Experts of a small language model.
Size: 9 layers, width 128, vocabulary 4096, 15.1M parameters.
Experts: 256 experts in each of 4 layers, 32 SwiGLU neurons an expert, 4 picks a token, a sigmoid router.
Training: a variant of SOAP for the experts, 271M tokens, 11463 steps.
Below are experts of layer 5 (counted from 0) of a mixture-of-experts language model. Rows are named router (the router's row for the expert) and show model dimensions 0-127. Each number is 128 + 24 x the weight over its row's rms, rounded and kept within 0 to 255.
After each expert's rows: "comes before" lists some tokens at least twice as common just after its tokens as in all text. This comes from a sample of Wikipedia text that the model never trained on. Tokens count by the router's weight.

# expert 207
router [112 151 153 124 111 104 140 148 122 146 143 118 152 155 149 104 167 105 114 147  90 135 139 132  92  95 127  64 185 127 115 103 146 119 122 166 142 194  90 172  97 113 137  92 152 110 142 121 108 143 123 141 160 132 136 117 153 117 161 139  96 118 140 107 119 144 120 113 127  96 100 177 137 165 140 169 125 105 149 145 130 105 124 145 209 161 160 103 149 120 103 147 148 138  89 135 117 122 146 126 156 134 123 131 129 148 149 142 105 119 147 110 126 108 104 137 149 131 110 133 112 128 148 108 170  96 147  96]
comes before: "ed", "ing", "s", "er", "ulation", "ly"

# expert 26
router [138 174 190 133 110 143 110 147  82 103 108 130 126 164 106 115 151  93 119  97 100 109 134  92  95 134 132  89 134 144  99 130 158 111 141 160 127 128 101 158 110  66 126 138 151 128 147 114 133 133 149 135 168 118 113  99 119 136 123 150 105 100 100 131 153 138 115  72 126  83 112 130 156 104 153 131 126 142 148  94 129  92 153 110 150 143 159 128 149 123 138 133 108 120 113  93 113 130 162 116 127 129 131 142 106 151 138 164 144  89 102  99 100  85  75 163 105 112  72 121 126 136 116 145 152 114 121 100]
comes before: ")", "C", "E", "A", "S", "L"

# expert 12
router [147 182 183 130 112  52 133 139  96  97 138 121 142 150 162 103 143  95 128 131 106  80 139 134 107 114 129  79 144 180 156 126 162 107 129 151 154 141  90 137 113 107 136 133 151 148 122 125 111 150 172 148 161 133 103  97 123 110 118 140 148  98 126 115 130 152 140 127 106 106  91 152 148 145 144 122 162 144 175 138 106 120 157 130 152 161 158 122 144  99 133 109 134 131 127 101 100 101 127 160 148 117 164 131 122 129 112 167 158 114 104  97 137  84 110 156 105 134 103 140 103 160 104 122 156 108 122 113]
comes before: "|", " the", " a", "e", "ording", "ry"

# expert 204
router [137 166 162 109  96 101 153 113  99 107 119 134 111 129 141 110 135  87 138 121 122 103 171 118 111 146 103 112 151 125 130 109 131  82 128 173 153 126  96 132 120 114 132 128 162 171  97 123 148 145 148 148 153 138 110 111 149 167  94 152 158  88 165 131 162 157 132 153 129 130  91 131 131 134 147 153 168 144 175 139 135 100 136 137 180 131 172 122 126 142 137 118 136 132 104 142 140 110 145 152 132 176 118 137 147 175 125 165 175  67 125  86 122 101  99 121 106 156 124 117 116 131  93 101 135  84 131 117]
comes before: "\n", "inals", "|", "rom", "f", "inal"

# expert 149
router [115 134 158 118 100 113 108 133  89  88 129 158 133 132 128 130 125  81 102  95 115 138 129 138  94 101 114  90 134 144 142 125 169 141 132 136 147 136  97 164 144 118  84 170 123 158 153 128 122 141 143 130 136 120 118 109 118 130 149 134 143  54 133 130  99 146 141 129  65 132 113 133 121 104 146 133 132 156 180 127 103 135 145 138 158 151 133 114 121  98 151 123 160 143 139  88 116 112 118 141 122 145 125 108 137 147 128 161 126 107  88  79 125  87  97 153 101  96  90 157  89 133 103 109 125  78  83  82]
comes before: "ary", "ated", "ation", "ate", "ili", "ect"

# expert 32
router [126 190 131 161 109  86 109 143 105 105 111 132 210 158 163 120 150 115 132 139 125 120 113 137  77 124 129 106 160 153 169  90 127  59 181 150 142 129  86 127 119 108 121 142 126 161 138 139 118 137 153 159 141 108 123 102 142 100 129 127 121 120 133 100 157 156 101 110 127 129 104 128 176 135 147 186 126 143 152 108 144 121 133 111 169 135 148 121 137 126 129 114  98 134 116 102  99 112 116 134 139 136 135 140 127 136 131 144 124 143  98 111 108 119  85 138 110 113 158 110  80 178 128 131 173 121 126 132]
comes before: "–", ".", ",", "th", "00", "}"

# expert 177
router [133 185 147 144  80  91 115 129 109 101 139  90 166 157 115  98 126  81 153 138 109 121 138 149 111  78  91  76 149 148 153 123 199 102 155 167 157 158 113 144 113  94 129 143 137 152 178 128 104 151 163 133 153 128  89  93 127 106 121 133 128 122 132 144 138 137 123 132  90 128 109 142 144 153 148 135 149 158 189 156 132  99 133 147 148 166 101 129 141 136 129 134 145 133  95 110 116 148 123 119 157 139 118 145 112 123 121 140 169 112 127 121  77 103 105 117 130 138 120 123 126 113 121 115 170 111 125 118]
comes before: " ", "\n", " 1", " 0", " 2", " 3"

# expert 60
router [151 180 145 130 101 107 124 137  80 149 124 125 146 161 118 102 166  81 115 112 123 109 122 163 134  86 120  78 171 128 108 114 142 135 145 131 102 157  95 140 121  96 139 143 159 129 151 120  86 150 127 132 168 150 158  79 137 140 118 148 131 102 126 150 135 173  99 123 108 116  65 164 140 123 148 131 149 151 165 163 123 137 123 150 152 137 166 140  92 151  99 141 130 122 105 123 129 143 183 157 152 129 155 127 133 111 132 132 128 112 124 142 128 104 127 174 115 129  98 144 123 169 131 117 132  76  89 111]
comes before: ",", " |", " (", "er", " –", "'s"

# expert 148
router [127 162 191 118 107  75 109 151 110 130 128  73 143 140 122 117 131  67 127 111 144 102 110 131 132 125 128  94 149 142 138 144 126 101 112 129 137 146 118 127  85  76 115 147 168 122 139 126 106 151 128 132 180 130 139  85 139 125 126 142 146  77 142 133 137 162 128  97 142 107  86 155 159 143 198 150 131 137 147 125 106 137 132 152 157 143 167 128 118 114 110 114  98 149  91 117 120 118 159 131 159 119 160 132 129 123 129 140 140  95 119 122 125 106 115 191  95 129 114 158 128 163 114 105 148 117 154  98]
comes before: "'s", " was", " is", ",", " (", " and"

# expert 73
router [133 195 156 161 126  63 152 134 106 133 170 108 133 115 144  90 151 114 129 140  99  98 137 109  89 107 132 115 124 172 152 145 157 118 122 125 167 160 101 159 138 102 141 132 141 145 145  99 114 183 153 110 129 120 106 115 123 116 139 153 157 103 161 113 126 147 141 111  97 116 100 131 132 130 139 140 151 165 136 172 105 122 199 143 134 132 155 124 144  83 163 103 109 117 145  89 110 107 165 148 156 151 153 159 147 138 108 152 122 110 116  92 128 113 141 150 120 130  87 145 103 145 119 123 146 101 132 120]
comes before: " the", " N", " T", " F", " S", " B"

# expert 191
router [118 187 204 161  88  61  95 122 101 105 124 120 135 127 130 118 128 111 114 159  96 120 137 108 130 117 136  96 176 141 135 129 164 131 132 129 144 151  98 143 140 117 133 127 133 137 156 123 110 138 141 119 164 142 133 102 111 103 133 135 142  94 128 136 134 143 107 123 108 117  72 168 135 123 122 143 161 132 137 134 123 120 174 140 144 140 153 127 133  83 106 120 134 112  84 111  62 119 140 147 139 136 139 149 109 159 100 153 182 115 124  88 116 106 128 167 110 139 101 146 112 162  84 127 152 110 120 102]
comes before: ".", ",", " of", " in", "\n", " and"

# expert 146
router [113 174 169 140  88  96  67 118 126  89 145 123 129 141 120 117 167  94 128  93 128 100 109 113 127 114 113  88 161 153 107  98 151 133 160 180 150 140 111 121 159  90 135 105 158 130 119 120 136 131 162 141 128 137 125 118  77 134 129 126 111 121 118 133 146 134 119 114 104 134 110 160 162 138 141 125 179 141 186 149 141 128 162 101 165 124 180 109 120  83 132 144 147 150 102 103 104 143 119 130 167 150 127 141 136 125 105 163 157 101 108  90 126  88 100 128 105  98  97 109 109 142 112 132 149 126 130 137]
comes before: "-", "|", "\n", "|---|---|---|---", "|---|---|---|---|", "|---|---|"

# expert 197
router [102 169 166 131 120  77 145 132 131  98 164 123 171 157 137 126 132  63 129 129  97  83 169  86  96 125 111 117 164 170 130  99 139 118 146 167 134 142  97 145 129 106 133 124 134 114 120 105 128 129 179 154 150 152 121 118  92 104 134 152 129 110 134 111 154 175 119 136 116 136 101 146 152 114 128 127 124 125 158 147 127 120 160 101 137 136 120 104 158 140 136 103 114 137 144 133 117 108 152 165 140 139 120 126 122 139  87 150 165 125 102 104 142  95 109 189 127 126  72 148 114 170 100  99 164 100 130 120]
comes before: "-", "1", ")", ":", "78", "3"

# expert 90
router [ 94 156 164 104 117  96 132 127 117 106  98 113 201 135 144 116 132 120 120 163 128 110 158 158 111 139 111  99 151 159 131 118 147  84 152 121 139 159  76 154 139 124 118 122 153 164 118 121  96 154 196 126 168 113 137  99 149 125 131 146 111 144 142 133 110 157 119 119  90 136  91 144 123 143 159 153 157 163 173 149 100  95 148 130 127 148 137 118  97  96 107 156 132 144 141 115 132 134 145 161 155 106 108 146 145 142 139 172  97 125  97 104 113 131  80 168  99  97 112 123 131 134 114 117 115 115 137  91]
comes before: " |", "st", "ein", "one", "–", "."

# expert 158
router [127 175 134 160  77 124 100 136 111 141 118 103 155 133 124 116 141  68 126 141 124 141  99 142 118 108 125  91 129 169 134 108 140 122  94 155 129 152 134 109 112  79 136 121 155 135 139 119 131 130 147 149 194 130 107  88  90 113 118 166 108  93 144 126 153 191  85 104  87 112  77 154 111 117 164 146 141 143 147 133 130 120 153 129 155 125 114 135 127  97 122 102 120 130 118 130  82 130 108 152 141 163 148 141 124 135 100 141 169 101 127 118  82  84 120 152 140  74 150 133 128 113 124 101 138 117 113 137]
comes before: "\n", " The", " |", " (", " and", " In"

# expert 56
router [163 170 161 165 117  82 142 127 130 123 157 135 166 126 122  80 137 138 144 132 101 141 173 136 105 114  71 132 107 153 147 127 147  94 128 137 119 141 133 161 138 113 139 143 131 129 101 116 114 178 141 143 150 136 142  93 160 119 138 132 159  97 119 116 127 124 116 109 105 128  88 129 125  99 136 138 168 162 152 135  95 132 168 136 145 151 143  85 108  80 124 123 135 161 110 105  74 111 150 137 150 155 153 160 155 116 142 165 126 137 128 116 133  55 119 140 112 115 115 133  93 152 154 144 160 120 110  81]
comes before: " the", " a", " New", " his", " T", " 18"

# expert 86
router [110 140 143 108  92  78 140 155  96 107 110 115 192 139 133 102 150 143 127 158  89 132 129 136 118 126 131 112 143 132 112 106 137 145 132 156 164 158 111 162 115 106  94 112 158 143 136 120 116 168 155 147 134 122 100  92 100 101 142 137 163 149 115 137 123 154 126 104 124 126  51 131 143 140 159 125 162 123 137 153 122 120 183 143 141 142 188 134 139 103 130 126 105 101 106  81  92 120 102 176 139 127 141 163 126 117 150 126 147 165 144 134 123 110 127 143 125  86 113 112 109 123 112 132 138 116 176  77]
comes before: "al", " of", "isl", "s", "ad", "ty"

# expert 254
router [123 143 198 146 114  57 106 137  89  92 148 141 148 146 124 144 141 137 138 150 121 127 143 128 127  78 123 102 159 120 153 115 134  90 114 149 148 140 111 168 121  98 123 119 130 158 135 127 119 121 185 123 182 144 128 112 134 102 132 134 165 110 119 153 139 133 104 139  93 140 113 110 136 144 150 174 183 136 144 170  90 149 162 122 151 138 161 166 130  85  80  87 138 112 109 123 118 118 101 141 160 121 147 131 106 135 134 174 153 135 134 136 147  93  99 146 103 101 140 126 109 147 116 134 135 116 111 115]
comes before: " of", ",", ".", " in", " and", " was"

# expert 18
router [117 158 180 139 118  84 127 120 120  96 113 143 172 151 139 110 137  96 102 119 114  75 106 142  85 107  98 109 138 171 121 145 150 140 103 141 140 169 108 156 120  97 107  97 208 157 111 107 116 162 156 116 157 124 147  95 148 107 118 131 177 108 126 113 141 144  93 110 114 125 102 123 125 144 133 147 160 137 135 133 154 123 135 153 142 175 124 131 148  94 136 143 118 129 124 137  77  95 133 115 163 131 129 141 158 126  96 133 135 113  96  61 115 119 119 138 104  90 117 117 102 154 144 113 146 110 123 132]
comes before: " a", " the", " well", " an", " \"", " part"

# expert 143
router [142 186 177 129 111  60 137 142  99  97 145 121 143 153 158 103 145  96 132 128  96  74 125 134 106 121 127  75 153 178 156 123 160 108 136 152 154 142  91 136 109 108 130 133 148 144 128 130 121 146 173 150 157 128 114  93 131 108 123 136 142  99 121 113 138 158 139 126 111 109  87 146 149 138 151 114 159 142 171 136 106 119 160 132 157 161 159 128 154 100 142 114 133 126 128  98 104 107 125 162 150 119 155 135 119 132 109 168 155 117 107 105 137  81 107 161 104 133  99 145  98 166 116 119 156 102 117 119]
comes before: "|", "==", "-", "The", "===", "N"

# expert 119
router [110 154 149 181 109  78 133 126 103 135 178 130 121 159 151 121 115 144 132 143 128 142 124 119 104 114  81 126 159 135 159  91 152 121 155 142 111 195 138 106 116  65  90 109 144 149 122 112 126 115 141 161 126 111 123 131 145 119 134 115 170  83 141 121 109 152 135 107 160  98  85 141 136 137 134 110 157 141 172 156 134 104 175 133 134 116 144 101 128 121 104  89 141 124 130  98 139 149 165 152 135 132 117 117 118 138 127 140 139 117 110 108 106 107 128 164 107  95 114 132  62 155 109 108 185 108 131 125]
comes before: "\n", "==", "===", "See", "In", "The"

# expert 2
router [131 144 177 146  97  92  82 106  79  91  95  97 143 132  89 124 134 122 130 126  86 134 116 127 116 111 128  84 149 132 122 115 160 137 145 138 182 154 103 154 109 126 128 150 122 119 149 115 105 133 133 127 155 138 130  84 112 119 144 155 121  59  92 118 116 155 102 107 119 114 112 132 139 119 138 146 157 138 147 132 109 137 170 144 150 150 178 120 126  91  96 143 115 159 105 102  78 109 137 139 146 147 129 132  92 152 105 130 152 126  97 136  93  91 137 163 113 132 113 158 106 164 112 109 150 132 130  73]
comes before: " of", ",", ".", " in", " and", " for"

# expert 49
router [120 188 151 155 102 109 144 116 106 129 126 142 144 115 117 114 160  68 127 141 105 129 118 132 114 110 118 109 162 151 158 104 143 136 121 142 162 166  68 121 133  92 146 137 144 147 130 127 111 144 157 107 158 131  96  86 101 101 145 107 124 119 158 101 159 178  89 121  96 125  92 176 142 124 160 144 133 147 179 151 117  92 139 146 139 130 124 112 148  99 138 115 137 163 111 118 133 108 120 146 159 158 129 135 117 106 113 143 163 111 120  99  94  68 113 149 132 104 131 139 113 116 145 111 179  97 156 134]
comes before: " -", " |", "\n", " ", " –", " 3"

# expert 6
router [148 181 189 129 111  55 127 133 107  99 127 123 135 148 139 106 145  93 121 108  98  92 138 127  97 128 125  74 152 189 148 130 156 115 134 150 156 142  92 135 111  92 124 129 145 136 127 124 124 148 164 125 152 115 113 100 142 104 108 152 146 113 125 120 149 149 133 124 112 100  98 135 153 145 150 120 157 132 171 135 117 117 158 131 149 164 162 130 158  95 137 101 123 137 137  89  93 103 152 163 150 124 168 124 131 131 122 164 147 109  93  92 130  84  83 150 114 132 104 147 107 152 116 118 159 112 114 110]
comes before: "==", "S", "C", "|", "P", "I"

# expert 215
router [125 148 144 135 105 114 118 131 111 124 155 111 186 155 112 131 150 110 133 107 117 107 143 130 100 127 106 113 176 151 135  57 163  89 146 143 118 175 135 164 130 125 136 158 188 107 133 106 121 136 140 135 146 110 108 118 126 145 142 135 117 121 132 143 137 151  77 111 110 111  89 163 165 106 166 107 136 148 147 129 129 100 160 106 168 149 137 110 134 123 126  91 155 101  73 145 121  81 123 124 135 124 137 113 125 113 104 137 108 117 120  99 145 112  95 155  92 141  96 115  60 158 104 128 131 127 109  92]
comes before: " |", "°", "%", "″", ".", "′"

# expert 165
router [147 157 176 119  87  77 142 113  90  98 157  87 141 153 150 119 149  89 137 136 133  91 104 137 136 143 131  69 145 140 146 140 155  94 123 137 139 147  97 144 129 108 131 147 176 135 121 126  92 140 150 103 159 135 110  93 138 138 123 128 145  72 123 144 152 155 112  88 130 106  85 157 157 136 175 138 148 170 158 152 108 123 154 127 148 164 174 131 105 113 112 116 115 143  97 128 107 115 174 142 149 124 153 121 144 131 149 155 133  94 116 128 136 111 124 164 115 128  98 160 123 161 126 125 155 108 144 100]
comes before: ",", " |", " (", "'s", " and", " was"

# expert 85
router [132 216 169 136 115 111 104 149 108 115  93 123 185 161 158 104 142 117 126 159 109 112 140 130  98 130 123  98 139 169 151 105 137  93 122 149 133 131 109 125 117  80 113 146 182  92 124 106 131 135 106 111 134 155 110  94  91 105 123 124 149  96 110 152 142 167 131 141 119 103 117 148 145 121 114 112 174 151 183 105 130 115 139 130 145 119 134 116 145  94 134 109 149 105 109 133 126 132 117 164 153 111 118 155 111 137 126 148 113 100 128 108 120  98 119 182 101 101 136 156 101 178 153 153 131 131  99 115]
comes before: "1", "0", "2", "3", ";", "4"

# expert 38
router [160 176 193 122 108  59 144 146  99 106 131 132 161 145 155  89 133 110 130 150  88 107 137 132  90 130 111  88 143 169 164 129 151 107 129 157 145 142 103 144 119 112 141 129 142 151 106 115 132 156 156 140 159 119 125  85 133 119 121 132 161 112 126 111 128 143 141 136  91 100  88 142 136 146 149 133 176 147 160 128 121 119 168 136 155 162 147 112 136 116 133 110 129 132 128  87  86 100 146 134 146 131 168 149 137 126 111 165 144 133  90 110 133  73 119 148  99 117  93 140  87 142 129 124 161 115 111 109]
comes before: " the", " a", " his", " their", " an", "tern"

# expert 241
router [135 127 203 107 104 126 130 139 101 134 123 107 145 151 119 112 133  63 127 138  81 140 134 125 103 146  99 113 174 166 121 102 135  97 109 131 149 165 135 125 121 117 131 141 127 150 130 104 121 134 175 100 152 108 129 100 131 103 138 107 116 124 146 117 143 120  85  94 114 121  97 126 140 169 154 144 138 178 146 132 128 113 128 144 146 124 142 109 117  81 100  97 141 122 133 101 136 144 189 147 140 123 145 119 147 175  95 144 128 115 135  86 140  91 140 160  97  81 135 104  64 160 124 142 155 122 124 133]
comes before: " |", ".", "–", ":", ",", "th"

# expert 153
router [142 182 182 126 112  53 138 139  98  99 141 121 143 153 159 107 149  92 129 136 101  84 129 128 112 117 122  79 152 184 159 124 159 106 130 144 151 138  90 134 116 109 130 136 150 146 135 121 117 149 167 147 164 137 108  97 131 105 118 140 146 103 119 120 128 152 140 124 106  97  95 150 151 143 151 119 162 138 169 141 109 118 161 132 153 165 162 124 149  95 143 113 139 129 130 101  97 102 129 156 146 123 164 137 124 133 117 167 158 115  98  96 129  91 102 154 101 137 102 148 101 165 117 121 154 104 122 114]
comes before: " |", "The", ":", "In", ";", " Air"

# expert 222
router [140 158 159 166  87 111 125 129 109 137 112 138 140 137 100  97 137 125 131 135  88 129 139 124 125 120  79  88 109 175 141 127 144 119 126 175 171 140 126 151 105 116 128 117 147 147 142  90 140 121 133 149 145 139 107 124 130 144  84 126 143 118  95 141 145 153  71 120 138 104  96 133 168 107 134 135 167 138 114 163 163 125 162 141 123 145 148 122 126 108 124 144 120 109 123 145  78 139  95 140 147 144 160 146 139 134 154 144 164  96  89  94 153  63 143 204 105 128 107 136 101 139  92 140 154 145 149 122]
comes before: " the", ".", ",", " in", ":", " of"

# expert 87
router [173 149 138 130  94  94 140 135 119 140 162 110 145 130 136 116 162  97 142 150 126 128 137 136 110 117  90 119 142 162 160 129 140 132 121 144 143 133 121 157 120 100 135 143 152 169 128 135 133 115 136 116 150 117 110 120 117 124 152 138 119  36 137 118 113 146 109 115  70 178  95 148 126  78 114 105 156 132 169 121 125  90 138 147 164 148 149  81  86  98  98 111 163 110 129 108  94 102  83 153 144 125 112 139 115 109 102 184 142 155 107 113 142 121 116 148  94 134 102 120  97 138 108 124 163 133 136 114]
comes before: " to", "or", "ong", " the", "ated", " of"

# expert 31
router [147 174 185 127 106  63 143 158  92  99 154 123 142 153 137 103 141  96 125 137  79  85 130 133 123 126 128  94 159 173 153 121 150 111 136 142 145 152  83 132  96 113 139 123 157 149 126 113 101 136 156 133 159 119  94  91 116 123 124 141 130 103 139 135 156 170 111 121 105 105  84 162 154 127 146 119 156 137 169 126 128 104 149 134 157 147 150 123 161  96 129 108 144 109 124 110 112 100 121 164 153 128 150 114 124 120 125 159 143 111 107  78 120  91 101 160 109 130  99 136  97 175 124 139 156 108 118 115]
comes before: " |", ";", ")", "%", "–", " ("

# expert 160
router [149 182 190 145  86  62 127 135 118 125 113 107 138 130 119 111 148 129 122 158  68  98 121 107 110  88 142 103 162 154 127 128 178 121 135 136 156 130  94 138 115 118 122 116 136 122 136 131 100 144 137 109 175 113 112  99  87  89 128 161 142 100 139 134 137 157 126 130 114  96  86 162 146 127 142 146 146 128 145 150 116 109 150 145 157 127 134 107 123  95 129 118 127 130 126 111  88  98 120 139 154 140 132 145  96 159 100 158 169 125 105  64 136 106 121 165 105 131  99 159 110 143  86 106 131 120 138 116]
comes before: " of", "s", ",", ".", " in", " was"

# expert 77
router [148 216 157 146 132 118 114 114 116 138 104 121 167 140 121 100 131  86 115 103  82  96 134 103  92 108  69 141 109 141 120 130 142 108 127 172 151 171 113 141 111  99 119 133 163 117 131 107 123 182 118 119 128 114 117  89 114 151 118 173 154 105 144  90 103 109 101 109 112  98 107 114 116 105 119 124 172 164 132 161 108 108 166 116 171 116 137 143  97 102 133 111 121 137 130 105 108 112 156 140 134 174 125 119 132 147 109 163 156 123  97 120 108  89 123 144 123 128 122 127 110 143 129 122 172 106 114 117]
comes before: " the", " a", " his", " her", " an", " their"

# expert 133
router [137 184 185 134 104  55 128 146  99  98 140 116 146 147 160 102 147  94 134 133 104  79 128 135 110 123 127  80 150 173 160 117 162 108 130 153 152 147  92 135 115 110 138 133 141 142 128 124 119 145 172 146 161 132 107  93 128 109 117 130 143  99 128 116 136 160 141 128 103 108  96 149 152 144 147 117 161 141 176 137 112 118 160 132 151 163 166 126 146 103 145 112 139 129 127  99  96 108 125 158 149 124 161 135 124 137 115 169 164 113 100  92 134  91 105 150 101 137 107 144 106 167 111 121 156 105 121 117]
comes before: "-", "|", "\n", "The", " ", "In"

# expert 109
router [169 136 145 120  82  84 108 152 127 131 126  91 151 175 119 116 121  84 122 142 106 122 119 140  73 135  63 101 160 157 154 107 159 119 143 137 160 153 112 134 136  40 108 139 136 149 144 125 140 141 161 102 162 110 119 104 157 131 116 124 134 110 112 127 119 135  97 124 117 142 116 118 121 131 153 161 145 174 163 151 147 113 131 161 139 120 165 102 139 137 145 119 152 167 119  81 121 137 170 135 176 162 136 165 145 185 129 130 127 126 142 132 118  99 143 123 119 120 144 109 113 114 118 119 143 132 138 138]
comes before: " ", " 1", " 3", " 4", " 8", " 2"

# expert 247
router [168 160 160 135 113  91 118 144 105 127 130 103 149 167 117 145 124  99 157 140 112 111 123 140  95 145 108 120 153 144 122 102 140 104 155 160  94 139  83 120  85 129 140 174 137 173 106 116 147 151 169 147 152 106 120 128 119 137 116 144 112 114 110 122 126 129 105 133 107 107 103 146 130 145 164 110 139 130 177 157  80 119 146 103 174 116 147 114 132  99 135 111 135 131 107 115  89  65  87 127 162  98 134 135 122 129 123 165 140 114 108 150 113 125  86 122 115  90  98 140 102 195 138 146 140  81 111 125]
comes before: " |", ";", "3", "2", "00", "is"

# expert 58
router [127 163 172 147  87 119 114 129 102 108 147  82 140 143 115 123 154  96 149 144 117 128 129 144  93 129 108 137 117 150 129  97 127 128 162 146 144 150 132 132 118 131 137 141 163 138 135  86 122 127 144 134 174 125 127  80 133 129 149 126  96 123 110 136 120 139  82 117 131 116  97 142 134 119 124 143 156 141 114 113 119 130 139 126 182 165 163  76 140 120 103  98 172 157 125  98 115 114 116 192 165 149 145 127 114 131 138 156 168 135 135  97 110 101 109 211 120 112 127 134  88 184 127 110 162 138 152 109]
comes before: ",", "–", ")", ".", " |", "),"

# expert 211
router [129 149 197 141 128  67 100 122 137 119 150 128 145 164 107 120 181 133 111 153 107  90  98 154 123 110 111 105 165 144 127 118 161 118 102 182 131 108 108 139 111 133 129 133 153 156 148 123 110 135 162 102 172  99 110 124 133 126 166 166 128  84 116 146 134 149 107 129 140 106  95 143 117 116 147 155 164 150 148 145  97 114 190 106 166 137 136 102 126 127  96 116 109 136 151 107 100 145 128 154 144 102 158 161 116 111 140 149 110 112 109  91 145  91 114 131 108 128  90 114 116 144 101 147 167 116 122 134]
comes before: ":", " |", "\n", "==", " of", " medal"

# expert 35
router [158 184 187 117 115  47 133 136  89 108 146 117 141 138 153 100 148 100 128 127  90  83 127 138 116 126 136  87 160 166 156 127 154 107 130 148 146 143  85 127 108 117 136 123 146 146 127 143 111 140 165 119 155 124 103 111 126 119 116 150 153  94 131 124 157 151 123 122 106 113  86 142 135 147 152 125 153 141 159 136 113 140 170 129 142 149 159 131 165  88 132 115 144 127 124  99 102  97 125 166 145 137 157 137 117 136 107 165 143 118  95 116 138  76 116 154  99 147 100 155 104 172  99 127 143  99 131 121]
comes before: " |", ";", " (", ",", " is", ")"

# expert 70
router [113 145 144 126 132  86 136 153 113  97 130 135 194 148 151 125 157  94 153 143 124 110 114 129  82 110 100 126 143 144 140  90 147 106 133 149 149 139  77 160 117 136 140 150 140 122 108 130 107 131 143 141 169 117 111  76 112 110 154 130 146 113 117 140 151 174  85 153 114  82  90 120 175 138 150 121 142 154 161 157 108  89 142 143 126 140 144  99 125  92 104 124 142 109 128 152 128 124 149 143 144 152 127 142 104 122 111 159 133  96 127  96 113  83 119 166 119 135 126 112 107 156 133 128 168  51 157 121]
comes before: " |", "–", ".", " 0", ";", ","

# expert 27
router [144 154 176 160 112  76 114 147 128 132 138  79 192 142 106 123 174 100 135 124 121 121 141 127 123 109  76  96 157 152 175 110 165 123 146 149 119 138 105 131 101  82 110 148 160  99 127 124 126 139 124 146 144 134 116 138  79 151 103 127 142  95 156 133 158 150 106 140 105 133  68 102 134 149 140 160 175 122 156 137 119  94 130 142 123 168 144 133 124 122 143 150 113 138 101 128 110 127 130 153 147 151 121 113 168  99 146 168 109 119 119 145 153  78 141 142  89 109 126 146 133 155 129 118 151 105 114 110]
comes before: " a", " be", " been", " not", " also", " the"

# expert 164
router [129 134 149 161  84 106 138 114 140 104 129 130 166 122 127 128 144 112 122 105 144 122 112 120 102  66  95 122 136 140 103 116 148 146 140 129 134 175 114 150 110 116 117 129 157 102 144 130 113 176 133 128 168 139 121 103  99  96 143 167 166 102 154 133 104 146  82  85 131 134  81 110 136 110 150 110 146 136 127 136 156 107 137 145 166 153 139  95 113  90 106 144 142 153  84 123  87  96 133 161 131 143 147 165 168 148 118 155 158 153  91 132 133 108 116 129 100 104 164 129  97 181 143 142 136  80 160 139]
comes before: " as", " in", " by", " to", " of", " a"

# expert 29
router [137 204 164 134 126  74 146 157 125 129 114 136 156 137 148  98 124  98 105 148  97 114 140 131 113 115  97 106 145 181 144 141 151 100 118 163 143 139  84 149 108 109 124 164 161 139 129 121 123 175 147 149 158 115  97  87 121 132  98 164 151  98 119 105 123 160 121 134  95 123  91 137 143 142 141 139 152 148 169 145 117 109 145 155 158 131 158 147 139 100 131  93 113 135 132 111 117 106 105 125 151 138 151 144 137 157 113 153 150 122  90 103 132  77 126 157 106 131  90 151 109 163 104 124 169 100 129 105]
comes before: " the", " a", " his", " their", " this", " an"

# expert 61
router [154 170 148 134  97 118 115 132 106  91  93 129 131 159 159 105 135  98 141 163 119  91 131 146 143 108 121  73 117 167 157  98 142 127 143 133 145 137 117 151 110 105 133 149 175 154 139 163 117 128 174 140 145 117 136 105 122 118 107 135 119  85 139 127 128 114  90 153  84 121  88 129 149 133 169 124 135 156 165 151 123 139 167 135 140 116 153 141 169  78  95 101 144 138 156 124 103 140 127 160 136 126 135 136 125 126 136 144 140 127  96 120  90  69 108 137  84 150  72 152  97 132 105 111 144  96 107 148]
comes before: ";", "\n", " 0", " 1", " 2", " —;"

# expert 28
router [166 158 219 145  96  60 125 143 123  73 152  96 132 164 145 104 133  92 135 121 112  99 124  99 110 113 127 121 127 166 136 137 160 134 132 132 146 122 111 129 121 119 134 117 146 153 127 102 101 134 134 101 194 125 137 107 102 101 119 119 143 108 154 117 164 133 110 119 135 127  80 154 124 124 147 108 158 138 135 147 129 107 159 136 152 163 130 100 126  98 117 128 150 111 111  98 107 118 130 167 130 117 164 131 136 131 105 162 126 124 121  90 150  84 139 145 125  89 103 148 122 154 100 110 152  91 150  98]
comes before: " |", ".", " was", " to", ",", " is"